Weights of a small mixture-of-experts language model, trained from scratch on English Wikipedia: 530M tokens.
Below are experts of layer 3 (counted from 0) of a mixture-of-experts language model. Rows are named router (the router's row for the expert) and show model dimensions 0-159. Each number is 500 + 25 x the weight over its row's rms, rounded and kept within 0 to 999. Numbers have three digits each.
After each expert's rows: "comes after" lists some tokens at least twice as common just before its tokens as in all text; "comes before" lists some tokens at least twice as common just after its tokens as in all text. This comes from a sample of Wikipedia text that the model never trained on. Tokens count by the router's weight.

# expert 20
router:495475495472476525460496494489530511502511520493461523530455512521512530481509454434500548488515509548505448538510537538471475469511503485453479474486524538521518504474461507491519516484528505515470482496506498499475535542485497535498552462491516479477537532489483507447502515555528522506512467500531512523486474505486515507495524482523483524484492509489474507474474552489493498470467496499472513461522529488521492494443492484490533501518505450525501510480495496500548507513462461
comes after: "'", ".", "\n\n", ",", " that", "’"
comes before: "s", " first", "t", " film", " father", " album"

# expert 27
router:471514498485469484506513499503516504478499468467482469512520503504475463514485476493494443424498465474514513514541473561482492523529538488516500498495464497521499575462519492495495505499506516499478475499479515469496485547481471498527495539484467489478481486521524548496525504526528508513505519519482510469501483481470512476555492505526522486530542523514515448477504520544489466460504524467524489512487532463502495503449526491495434467483521509509555515517510475518521502497527518
comes after: ".", ",", " that", " where", " when", " which"
comes before: " was", " is", " had", " has", " also", " were"

# expert 135
router:474499525522457473480476499500499536487512490468519508482487482459466546511486504545512495536502480488476471549519509528535508484502499500539550499495500528490546480485508531545524528534469502535467496539507542485536504483509470528494497516493526484481477494514485486467532488460501484508501464461540499477499511494508462508488460508462514453465492476512530478485490484482498493530497479510529460511497527496491454499544526529517514451454521465497517506533501493450459519520535550
comes after: ",", " served", ")", " it", " as", " is"
comes before: " a", " the", " well", " an", " part", " one"

# expert 71
router:472538467500519486528546525495482494522462516477504498485467494542505499483505535505513532476503495491487497474498539481507487534473457531536472563477499481525494495490491500450525474501486511500522473478463485538495526465517471542520470458472499490449477521521507503515524494520516489473452496527502442513497489507480505525519559495491490518505523485500525508521532455494497492506526536514481449479515507489549489506474553494484458513487497462487495468534536536506496480528448463
comes after: "|", " (", " the", "-", "19", "–"
comes before: "–", " |", ")", ":", " season", " –"

# expert 8
router:527536542480527503509523492544464511486499535488478508511521494579541467484491537519484509459475520495454527501530458474548528522500472527502497508444480482493524492520540521456515499461495505508510479470485466526513492496477473496513468483490486490491461465486490544533516480507453473466466501530500491484478476521471455465492547472486483538481496486497504552489524467489511531499502498464503555505520482482494502548501517514524529509504503519496537508521507490526496468495523482
comes after: " United", ",", " |", " in", " South", " of"
comes before: " |", ",", "\n", ".", "n", " and"

# expert 39
router:546565496463484510510451504476475466471538503507531472528484509500517535508477493518498530509478473540474530505497514508484505496497494519505481481495517502488513518499472499516537468456512509506502454519503485521496463542519477529510505528478493491458477534464515575505531521491437528500494492493525499527519545500526460494513491472541490487453533491510492472490548526493464490550508473508476514500500465515500461486467494496491561487517508533493501479527482495468481478443500523
comes after: ".", ",", "°", "–", "-", ":"
comes before: " |", "°", "%", "′", ")", " ("

# expert 174
router:466541487486501522514508494499506529532463517506546494533520470464492466492522516540470482493464473507475458461472495494453507496500473514517530519502493445490506489528473503461496503503509500530517515490464508506505531474539486526444530514511526507500465509489474518471467546556532469502492470546468552535453494507530499472499521503523525465493488499471534507496502521469512477482504524467486523487486487479474497527532555480514509551523473487484501486527542515525513487488478459
comes after: " the", " his", " 18", " her", "born", " same"
comes before: ",", " of", ")", ".", " and", "'"

# expert 67
router:543528515515484546525496494457484511464507494513532499493510494474540511496487492533500538519447490475446490448466497519489498546482496542496463494492485479483476506535524487492520465535479469527474480499528505521516477495520485527530538532455507471534536490544469537470522498513482473518502528546525546530532477473480496518499499475513478506459535464514497486476509529500516485487497479510489491498497450491478475535485483516463545468501510504521508552540489491455499531487516473
comes after: "–", " and", ",", " in", " to", " from"
comes before: ")", " he", ",", " the", " to", "."

# expert 98
router:499494496523509510520520534496497494498464524472497481523497485522516536456492484545521494501509497523489469518522502468507524533459461467531541533455531496546508488476515473479494490486546493473489511468471457554531492475481485514525488466485513509498483525502509513504515548474484488511491499508478464511506490462468456503486501522545521493525511507488515533482491482537509518531454524491472478470497481541504532511535538491495542489496491494459477459504559590487483482490462496
comes after: "|", " |", " the", "-", ";", " •"
comes before: " |", ":", " of", "s", "ing", ";"

# expert 113
router:517540475520524437505471496514477486480540507529524482503481489450507490463495454530474516474480496530509543476451526463448531496516494527494495485502543458488464513517516467487522475484500519490531467505473530514530494542524444532473531505490529474482488510468488504488533508483533521499528461504510479555520524496515498503484473497540501463477554503494511520494530474489490518550521509490490508526481517488519476467525517510477520496490472510488544506492551525497501485468471541
comes after: ",", "–", ".", "°", "′", ":"
comes before: " |", "′", "0", ")", ".", "%"

# expert 149
router:490490509531534538484551483498469490484462527470522481491490534510475456428499475582474500498483502467459477519511513448515471498472516507497519472499512475502486501512525515485527521519519461525525508523511488481475502500522537549484477512532480535490508527506509512525468510489465502532530536521518489481487512499482468459501499449482545518495514508499555513463528477515529497485515453513515516531486485506441474519517512530483494527508473550499514508509519503491460499520464494
comes after: " the", " in", " a", " The", " at", " Tab"
comes before: " of", "ern", " Carolina", " America", " to", " Africa"

# expert 95
router:498485498503518489492500485524490478480514511536517481531526516487537505483471538543493532477513499524499518463492487456472532479464495465514521518533515492485490443508495505522495514525518484494506500502504498504545494504513494495564499478470513475469491508472481494517519476479505451465456506535499489473514545470475482510521526468506462552486493550538528545454529538509524472506514510513521515527512446479501474473505445523472493511523569528522473484461526492460473478513486520
comes after: " |", ":", "|", " (", "{", ";"
comes before: "–", " |", ".", ":", "}", ","

# expert 89
router:508459530521488471478455483495498522456515509507498449527474464531526537485485512516514468481512491461497439484508468531527529525519506483528514481542526504507524525461519488462491533541534511503515504534450514517512507475487511545489508526506485465503490532511506471503537523506545534466539526496501505491503505455477512466485492495445507480454516519503443493534516468525517535540462495519472514518527512485470482514501451474480495463489515468491518490524469504493491530524492520
comes after: ",", " to", " due", " he", "ed", " which"
comes before: " the", " a", " his", " an", " her", "ing"

# expert 173
router:490462502528501521491520505470500491504503541516504484470528532466502492475483533503508521499509507521505563515479474497494527472481487506487540492529505448499530503563526511484494484482513493506506471471503469504478494538510473500556515485495520458489499485511501516499542504554497484492476487521492485513516519481538512500529487473507526496466505467557525536470537548479547468511463494511501520548512492438499448505472419469493473468542477504502500479507510484469498500524531475
comes after: "-", " I", "\n\n", "M", " (", " career"
comes before: ":", "=", " information", "n", " active", " details"

# expert 148
router:491485516489510492534444530474480556464507456446514460507514520490505475501530495527505523468492504493544529465512522490504533547501507532513516514505485461506498532487485493529508502494545483464495483521527468450490541475530509487495527495542480464479475508466529545490476512492470483491506515510506479491518514535487483541553461448483466474458487518516507489483546484499528534491498485488495487538460507504489531528531489527460523525510514500482527512504489526468442524491493480
comes after: " |", " (", " on", "|", ":", "On"
comes before: " the", ".", "–", " |", " September", " June"

# expert 115
router:466519485491502483499513511494478449481547471486494517515504470514484518475521532450528541491521538523515545529492444468527523461482448517490503484479498548529481502511470487513479548494482498524476485518500523551471521513487495525518460455507512532499550460522537506471499485494552530505493518489464452503494531527552519497483538520493491466487458512455520497507500467529480481537491520513475462493458487485518506499497481512479495512500505473505470525521492479499494508532523541
comes after: " 0", "  ", " —", " 1", " x", " 2"
comes before: "\n", " 0", "  ", " 1", " —", " 2"

# expert 35
router:531519534462516542521503535465462493457443532531538502514497498492500524479508511524543502480518463456442494500466505531529502498533529492506514442502510521416472498536507499497526456467531495495513487501513529514511498539502482526497531530488491466522512501485474526496535490472447481506492513522501522492495475498513497513480481464504486531502508447508506518479512513539501504492477466480468508535525461481522474557519499512516546497534519510511486518529479492476514502483544502
comes after: " |", " of", " for", " the", " and", " to"
comes before: ".", ",", " of", " and", " in", "000"

# expert 160
router:512479493477524506525477533492475485525475507510531507527504438481553504459509513516457470507509520508551472519457467510503523505479472517464510507509514482496488498536495507505499466502524501502497476533452469501539493512447489526514461468520536515506522509534498512514448473495572506525466529529525522452483468493472511509520484488490483543504509478470487516485471497457463514484545478475464502497508483515508504505480501512516455516459515472492512525450502525491568500527498518
comes after: " |", "|", "\"", " chronology", " Fr", " an"
comes before: "|", "-", " also", " -", "Source", "J"

# expert 179
router:543486545498482527514487537466484501470472536513524498500489472484451477476495491489513469511526497509466500499473502487514538499504499520503503446484528497452492472500519502512548457488514469509495499491544513470526524512506517514489534502485459474492512499522465534494538517506442550534465522491518537500492505494475466483504461491492478509461523465513532504503523489515502518535520476548489500504480490462523478534517500504508556471545489497491481564528464490479522541476563517
comes after: ",", " and", ".", "\n\n", ")", " who"
comes before: " the", " a", " with", " his", " as", " addition"

# expert 45
router:497499505506488501515564521514491491526482483506527444520482474482552549474488498499447486509480496506514550492462511474517535540487508537536498480553499497496513499494487499467493509501529465506495490514497489497457492523514480497528509521505500516521506482479532495519495491459530518490470453499471447521513497506441483508483511511548521496516487458521495500510496458489532533542496501486457561519456468490466557501509504544451464511516479487486523460503514478472471489514482524
comes after: " 0", "–", " 1", " 2", " 6", "/"
comes before: "0", " |", "1", "2", "3", "ti"

# expert 167
router:476536467560496521514468476472477502556515460493471524465487466486487523521504504522515509513512486515478463509493524557493491473553504467472476481456475525524489495490482479514498511482484510497457552539524480488514495457511531446487473490544475505554497524499477488458500488508493516529517531492556493495475489514525494517527514529507481474492470542490484474548456509500491473541514531491504521488515488474520541486504507534497528485497475506533486520522468494517469535478520465
comes after: ")", ".", "\"", " —", " Win", " votes"
comes before: "  ", " \"", "\n", " 1", " Title", " 3"

# expert 56
router:527499521482489510470460471493487512496595483472508516507461448478525534502490499518524476543475527539458461448494485511489567482502458484502494492512509517511492482551502504539492483511469498475476547511527489526509495496490527493496530503544460508509516497482508512457507532531523544510527509539525541510508499530512468502533495513484519474491504480490481489508517484533484477502447484533495518523510523493471490487514503504476511489523512505495489512522440463492464530466482453
comes after: ",", ".", "s", " voyage", "ed", " out"
comes before: " the", " he", " his", " a", " they", " she"

# expert 112
router:522485497494470539518477513508496469527483517524486493506492489512509516529495490525466456495446533537540515497467456475475454540480491495497504477479528450548496470474477476542509470542502500498509502510509498483516541516473454519529489493474526490464519549532479492474481485508516507486501504519514521522484525487452488498534492489494502480504545551510505521536511493480505541509552475460512523525515478526461523481515465492469476542453467528478475515502484553475500460489517476
comes after: ")", "=", ".", "\"", "Area", ";"
comes before: "-", "|", "The", "In", "On", "M"

# expert 31
router:504519522502531490534500515472514485520504466512527507492492518486516521493470429528495462473477450510488512492453479456462517474495550552534493464503476502500493519475489457519536503461525488525495478511490530529502461499505520512548520486448529471516500550483510499531504517487481459516523472503459500529538518464489472516473504470506520493464521529523521472528531506485461491527520495506465508537508491470506486504475465482513471499514511541523526455500486552513473510545495505
comes after: ".", "w", ":", " .", "F", "ym"
comes before: " |", "%", " m", " (", " km", ")"

# expert 78
router:481499517509549522518521521501482464493510502456514494517509476440497454456478531496441544459488457504536511481452497501531511470469486556460532486511531523514500485487488503445505507481537543515533514518484485498517515491488467509488463495488515491481533507503471479501501479492475501513488533554470492468544497518528487503510506488520470496513518535510519523491510492463508499510475451512460485533475497507496498537536526552479509508499551513502486477531458534506460485488466509
comes after: " |", "–", ";", "|", " +", " −"
comes before: " |", ";", "–", ".", ")", ":"

# expert 38
router:508521538464501537526517546444475470473440518547555494505526494488498500495462530535520502484522486481440502519476497517532490500542528497530509462526527479452507477537514516496528461469556487501512466457519485482516528526538515528541521508491480465495494510504475499485490503496465501536490536504490525516492505489492484460501482478502492525475543450497518525489512501511487520490488484460444506525471472486494468518502494488496550481536500527485514523514470493486503526508536521
comes after: "  ", "–", " and", " a", " (", " -"
comes before: "\n", ")", "  ", "–", " by", "}"

# expert 187
router:548484544485487518546486494488487505488496508501491498493493503499558546471465494542473486513483496501489461525470492494525520544459496512484520485523519468479524474493478499524534496495493522517481538512488455485519491471533487541555538527505528496473467542461446514501533492450452539524466475527524503489541508471499471443499485504519502494481500518514492507519483514555511488502492488495520503478485496502477460520480484526472497508495498510474497527497522481481438511478569518
comes after: ",", " to", " and", "s", ")", "k"
comes before: "ing", "s", "ed", "-", "er", "ers"

# expert 88
router:447531483496449495505468517483482491508506452492512566494518490452500517513523507476508537478496515494517502505465519517534509475527446525482465485452433516472502558517485475478474486531465519470512512535531486517495526475494512476515527467527537510528532531524527477489534456522540506536497485542470506524477458526519531504473507488521485455509516511465516505505515482502499478501510533487483497501516493493509477502531523534497520519525473473544460504491471476505539524513499510
comes after: " 3", " 0", " 2", " 4", " 1", " 7"
comes before: " 0", "19", "\n", " 1", "1", "0"

# expert 152
router:516461477478495450498462459502531484527539517515467496535468519533484469504463527512508493463538547464535519493516446533542457506503474492459496509494505483517495505464496498538512482537487494508511523452518504525479538528464473485505517475542511468492496475512508520473517531512547453457508518484497508510485497491514491516535486552467525525518490530496525515510490490468502516466494469497529503462496570496493504496453494530501461487531545507487530497485521463495517502506497482
comes after: ".", " =", "\n\n", ")", "=", "\""
comes before: "=", "The", "In", "Personal", "M", "American"

# expert 104
router:525499527494462541471521546472500486482499509476495517510471492482531516488479521494522462499506466475460510539465457502523472494509493494541486455507532522461535495548555501491528463465542496513481472468474531540490503516492521490506469525453523459498498510507512511484519540520472493478506533523528516547485497472495524471501486525506469518467547453495498484489524505504497490477537480489501513552508499491494483516475491514518549480525530467513471505568465478486507514468534485
comes after: ",", " also", " well", " and", "See", " as"
comes before: " the", "=", " as", " he", " it", " in"

# expert 82
router:527516520487512530522494496464468497481470541535549461507495513479498519466467540531526505518513473473452476501487486525521487505511503533509514478477524467436508516527528476526545464485539490513512476517504479527540476529531484529492503495495480488515498526505474497487482499495462517484502528522480530519527508530500480490487481482520511526470554474495477510476488493481516481489473461489475499529472482504473497521533495503519582469527460495480545540559470479483512502498546463
comes after: "|", " |", "  ", "19", " part", " was"
comes before: "|", " the", " which", " and", " by", " a"

# expert 180
router:518509526475525540525544550466481496452454548561530505490526536478488509487461520516489499483503500480468463506464492505528522506498544480520505468516527508439510490491510498525535451482533493492493468462462506512507495562510481554516491519488488456497495512483487522506487477494463525537512532513474496506500501494488471459473460496513498551493536458479521498516483521523522524482482498475486502502500484479497491509495497484490526483546476510492524540499501508496481543493572506
comes after: " a", " and", "  ", ")", "|", " A"
comes before: "-", "ed", "ing", " Democrats", " hold", "al"

# expert 162
router:512475498524484465477457464472506513520565498460492487457483480492472475471515440475541459528541524510514479480540511490475519464536494506492515506522491522498498493481478506520486500544507526482478554525536516479518500511509522482504463500501488497528537494556498485477465522523495495501525525500490526474506491521516529493560467528457472467489493507493502448524515461517477471508528497508522494490502498485505514491453502537513509452424490493543492519523478499526527522503531500
comes after: " and", ",", " but", " number", " or", " most"
comes before: " the", " a", " his", " other", " be", " he"

# expert 84
router:511459516472483521531463541484503503522466450491516484505491478491558533490491544506467483512500487493471501436478512493505517530443519502498460480526553465471507482511505459488528490522495477543488503472488486499504460487538493495528554504509510518465505477492499527524528518508475541495520479514563519457511507469476518524472493478474482502481505513497486472466509475541512538503450470521521503508503523491502514542520509529470474500486464543526524478516512500534490547468506504
comes after: " to", " not", " and", "ly", " can", "elli"
comes before: "ed", "ing", "d", "s", " the", "ment"

# expert 33
router:491440489488481528428485517562483468534471536541442484510517523467502526512468487483531479528513465506540477522511507504498499519506481477503546500516490523530493471507474476502462519545496507497504470495536500477477547494542491496491504479497512500476494480538509531515498485475515490490550465487505522521484497555499494526504482481454511485526494530529500530513471508489484493473486527505532529481460524534482461489490459506527489501525485488485477482451532442476510503539522505
comes after: "-", " non", " anti", " All", " mid", " two"
comes before: "-", "19", "|", "up", "based", "D"

# expert 131
router:519474515489500512516490513519473482479483517530491503515542489511525523507487523504533488484531450518498499501515519478481458515515512493532524478491504493488524495511496446469505439534487451519492502488520490504544484520531505486540531481461504463491491505456501528512514529504495518523474534549514478481521499480475491492514500463519531555540522496486510528447475508479484519462502520446498507496504510510509424523571542526502502525530532513458464511487496474449466505497496469
comes after: "(", ".", "-", "ort", "|", " imp"
comes before: "=", " |", ")", ":", "ing", "In"

# expert 127
router:527518490530502500527523528520472462477551514470474508511527499508503524486483514517497506469464485474521529502508531502504471483500500499498533510494507450516493490525482448516478521458525528510536497518497468480492447522500481547528517508465495536442456516488535495511514500495476487535505478455539516496473543478484476497501465482456508505532510535479497523518525547431534504506498530510500484471504500533509499537531537493469465520523494546501521492482510484492479465446531463
comes after: " |", "|", ";", ":", " November", " January"
comes before: " |", ",", ".", "–", ";", "°"

# expert 14
router:524482496501480539475526517461465474480448535511500514508520497457514541516468472493552480479512499483448484537473473535503501481534509458546497471515540527451467475532539507485502468505551475535473483516531514518511517530521498503536492505483489493512537501539467505495502528508491495530477534486508547509467485491476497504476455488503493513493524480480510514484509512509480483487505518512466508476491481532523472523506474497516556475535471475494500555515500462482513522526566482
comes after: ".", ")", "%", " —", ",", " and"
comes before: "\n", "  ", " —", " as", " -", " ±"

# expert 3
router:513526526458476497502492483498512594478500498529465511546520495531512480519504490467517470487506470467477454523524495539489531507508525479523490492495467498475554485511514515449535482550487447529496485500522511443508494532506474536506501544483482488478504495492502508465516490517492485498505524518506534515497516470467502516511525468478505463478527495469484476486518488527521509510495496499493510487493460490458480505548475477484528509456535482471543492489467510489521515440489559
comes after: " to", " he", " not", " who", " they", " she"
comes before: " that", " the", " to", " a", " been", " his"

# expert 117
router:509525496473483511515510514536473518451486476480472513501522477498462502504494539487509494518498506485458533528504491464521520503507490486502474496489524491506462489499492492550503520462433482507529479480506512513461496474520546548520462490452465539511503465502529524507511501469510536508502500468462510518513552487508495460485543496523498506477495456490535507476557484509503533520495466478465550450482487503519519490485499523462527542481489469455558530543499497515477501502527531
comes after: ")", "0", "1", "%", "  ", "2"
comes before: "\n", "  ", " 1", " 0", " 2", " 3"

# expert 24
router:506545515458490546510511553452469493473450513534554501516514513498526493504493513533537493474527466490448505517463477512531496512527511514545530466505529520436483481540489522503536448458539504458516457460509487513503505527496495532501520515482494452500493513489467524475503491496475498518477531502496531536494488535501489470493471476498492527483531454504476508481516523513496529475490487476483518527500472486478486541498476500522551515539502505481510536512472477477507506507536487
comes after: " the", " of", ",", " and", " for", " with"
comes before: "-", " States", " of", " years", " -", " Kingdom"

# expert 85
router:514532493440505547487501499460475529457483538496506484538506518513504467502534537529507503516478489480456500501472484487518483531496520510512493485500501473472493473550481480501527502454520502474535489493522493455481514531500543486489556487489482463505450493504479538509514513506469517530504492521453546477546487522478471454505527452505518526511502490520466517478502542497525511506506489500475555533530487476498520502543495513462540521509488548457502508480488509483483505516523441
comes after: " New", " in", ",", " of", " San", " Los"
comes before: ",", " States", ".", " City", " State", " and"

# expert 60
router:501465493490460529528452521469459507499489520495527460515477453502516472467488459529512468528465455526517547487464508496565465498530513476526527548500523440500501533475505478530528465501462470491474507514486524485504519502483500478480533517549505546480495543499503523507517501455522551513515513485521512489522509498484498493496506477531547526507488483481472453490517477469535533508502487507477517498472511483465491471526480484482534505515503519468503530532493478522473479507483474
comes after: "\n\n", ".", "s", "In", "ed", " born"
comes before: " the", " a", " 18", " his", " 2014", " 2020"

# expert 40
router:506491522475479537500477451483507547511526550484544533481535494486491491475515501515496469545507417477445495504526483523484521497552503434541534492510492512488487532515521498508512490487493557500492508512489458512492482471513515505489540501476493460466492502498506466479482534513467492470473512491498521467500483527509510530525453522523497480486457488479489511463481517530500478509521482501477533518504521533516509521527512483497552465508522503537495477550464481472466525493529476
comes after: " such", " which", "s", " that", " known", " have"
comes before: " the", " a", " as", " not", " \"", " also"

# expert 57
router:541530457512450526474485540487480477553481541483510542527467495500527510467472459515546487487493486496518462444499518512519513470485538491517538491530485485490502544492488495477459576513508483513532489486491520539505466525506454533527479472468519496489487476464535535501513503524503464502502506550485535519475510490474551525517501478519499519465519465504512468473534490495515518474463467509462534521508489505475525493512515497486516499516486519485478458522480475505520515505517508
comes after: " the", ",", ".", " The", " this", " that"
comes before: " was", " is", " of", " he", " has", " are"

# expert 118
router:466465522463499515506484520503508517478483505468549477504496551514468485469463562487533492475449488499513543560484526509473486515510540464513513530520503463526516453539507489479479460507483494517446506548539514489483468482500470524544471503482533490515517477528472513489499540478467486499522473511565513503473520524498519500505480510476525497473465483508496494485507486489519534469488465509502500532473479509506487510518527468514515537492499485505516534469502522492522481436505533
comes after: " was", " is", " were", " be", " been", " are"
comes before: " by", " to", " in", "ed", " as", " on"

# expert 164
router:546457493499529530531481488476514493529485478495504542520528484459470509470486484494528517509546501539495476498473518457507499497512494528467511475507540523527474520541478488538534480488482530496462486472469480429508554538505525494476488551466457465515475506531490504493488531446490487477474538508504523508513488492484452523481486493534520529503503516503449524515521486499475506532493482489497539477473494522470547511492456525493492484525510519519527477515479532513460482499514472
comes after: "\n", "  ", "|", "-", "\n\n", " hold"
comes before: "-", "  ", "\n", " Party", " Total", " 1"

# expert 111
router:497511521532463521470498524503535511472512542520527457485480538497456512490490492520496554491485478519498514513503544508512480530511471471502485524466505541477500476513518519457506512512507472484559503482500488487518511491524512514494487479525450519464480495497465527518503556515502461456486452532502514466513498471534520489479467478551505480509501454522481536502448484499542548527507497492498479521531467515511456520511466473501460498500490518465505491468453515484562491509501488
comes after: " the", "-", " The", "The", "ti", " Trans"
comes before: " of", ":", " States", "l", "s", " zone"

# expert 30
router:495500495512518487474537493502502487499537457512464524481493500505479500473509523490524518503495546537538483460517487496486495521525418505475448498494497523513441505490505506525498490480517515495504507526504510506462533496482542486488486463478495501506532472524479457490488497515501551442469521458478495494486506495536522499512442513477510481521462496510525478511470425489493518504508502539530471450527490552530519491510479481533522503490535484513450508534515506500539479550514474
comes after: "\n\n", "=", " of", " in", " at", " for"
comes before: "=", "See", "History", "Early", "Career", " See"

# expert 9
router:533554496460460512499523474518473478526488530487491500504489503527524514479458546445470511521508450474487480497478550512521501486518549496525489529497491457509500483502533498495493511491515474537547488493498530476534512510512503505499516488509525487526492524534476540486486499517504503436483439491493518547526462491466513479492544534523511495461513530516499492446510457486512480478521505494486496475506516478521482516501545487499541506471483492504541513511549491458473461444510513
comes after: " in", ",", "19", " 18", " (", " In"
comes before: ",", ")", ".", " |", "–", " –"

# expert 75
router:533486483494464494512506508519485489518450508497494460508523481510522514547463471480442471486450529483490536524511473533510460535476516500504503496493512499502470467483476488529537502507557494481539469504494519516532517518487478493508498484507561489473468514511511514540494515476500436515452532541502508513491497476481475458542486527494495486507510518549495488458535519511485501453463523504498512483448544532485524497466493499472492482495551543513519523466524459493515490504521490
comes after: "^", ";", "_", ",", " (", " ISBN"
comes before: "-", ";", "2", "\\", "=", "{"

# expert 49
router:530530489502536533491454513493499484513455492483555492520501534547529457473525521532463504488519478483512444542446502494534504490487517510499527460468453518475513505469486511477498530489547499491489490480497489505481507526508479498506482525500547499489498520503487483476519513552487451470474493492483481516492463526499526511485530455510520503454500455549515505462503544535460474478486500530490493532526483518494512526517466476487520523516471531483521461484520515516506473522543542
comes after: " the", " The", " a", "The", " his", " new"
comes before: " of", "'", " was", "s", " and", " is"

# expert 41
router:522506493521541479509525538551479474482464521488477477486527484531517502488500529485472523482512527512518518527485489473512488471483484509465485532506523500530481481543484487532539544516474500499495501475488476533498435488498494530515471477470522510484541443537523478556500453486477498514499474533453464532534568492496476525496517494493490532497476512522530536486518476508485507465496545486492514493471473508494503477468485524503460514491523455449467485497525546476495480508488516
comes after: " |", ";", "|", " sq", "sq", " ±"
comes before: " |", "|", ";", " ·", "{", "O"

# expert 133
router:483488502495499523504507477510506539477548502516468530496515445510494505491516538410519527514504542520486492502509481497540474485561477538445523491474511508518472484503538477499516518498494513505485461490496483502542493546475489490527491489520481520473451515528495517489491509515507515521489492537469484515493502476504477532511501549477503455461468541497496501516464441452493496501562497477509491505470527482486487519484477503529506531504463462505515537538509556497522474486514481
comes after: "=", " =", ".", " Succeeded", " Preceded", "  "
comes before: "=", "\n", "\n\n", "The", "In", "On"

# expert 141
router:522531505517508516521511533504475508486498502480489479503545524466523516480489499535492498463488500460482506508486512528507509516524480531507542493507517480477478450523532498456519512537498487505513518480455464520522446550548489483539477477452546477473496524525502480498445533508464500530468464504512539525494501549545507506477484530509537474464503462473495479482508460550498523459485461479482512521507480523516478514521525510512502513467539501530502509521472481485489463519551502
comes after: " |", "|", " a", "umb", " an", " Total"
comes before: "|", " of", " |", " to", "=", "d"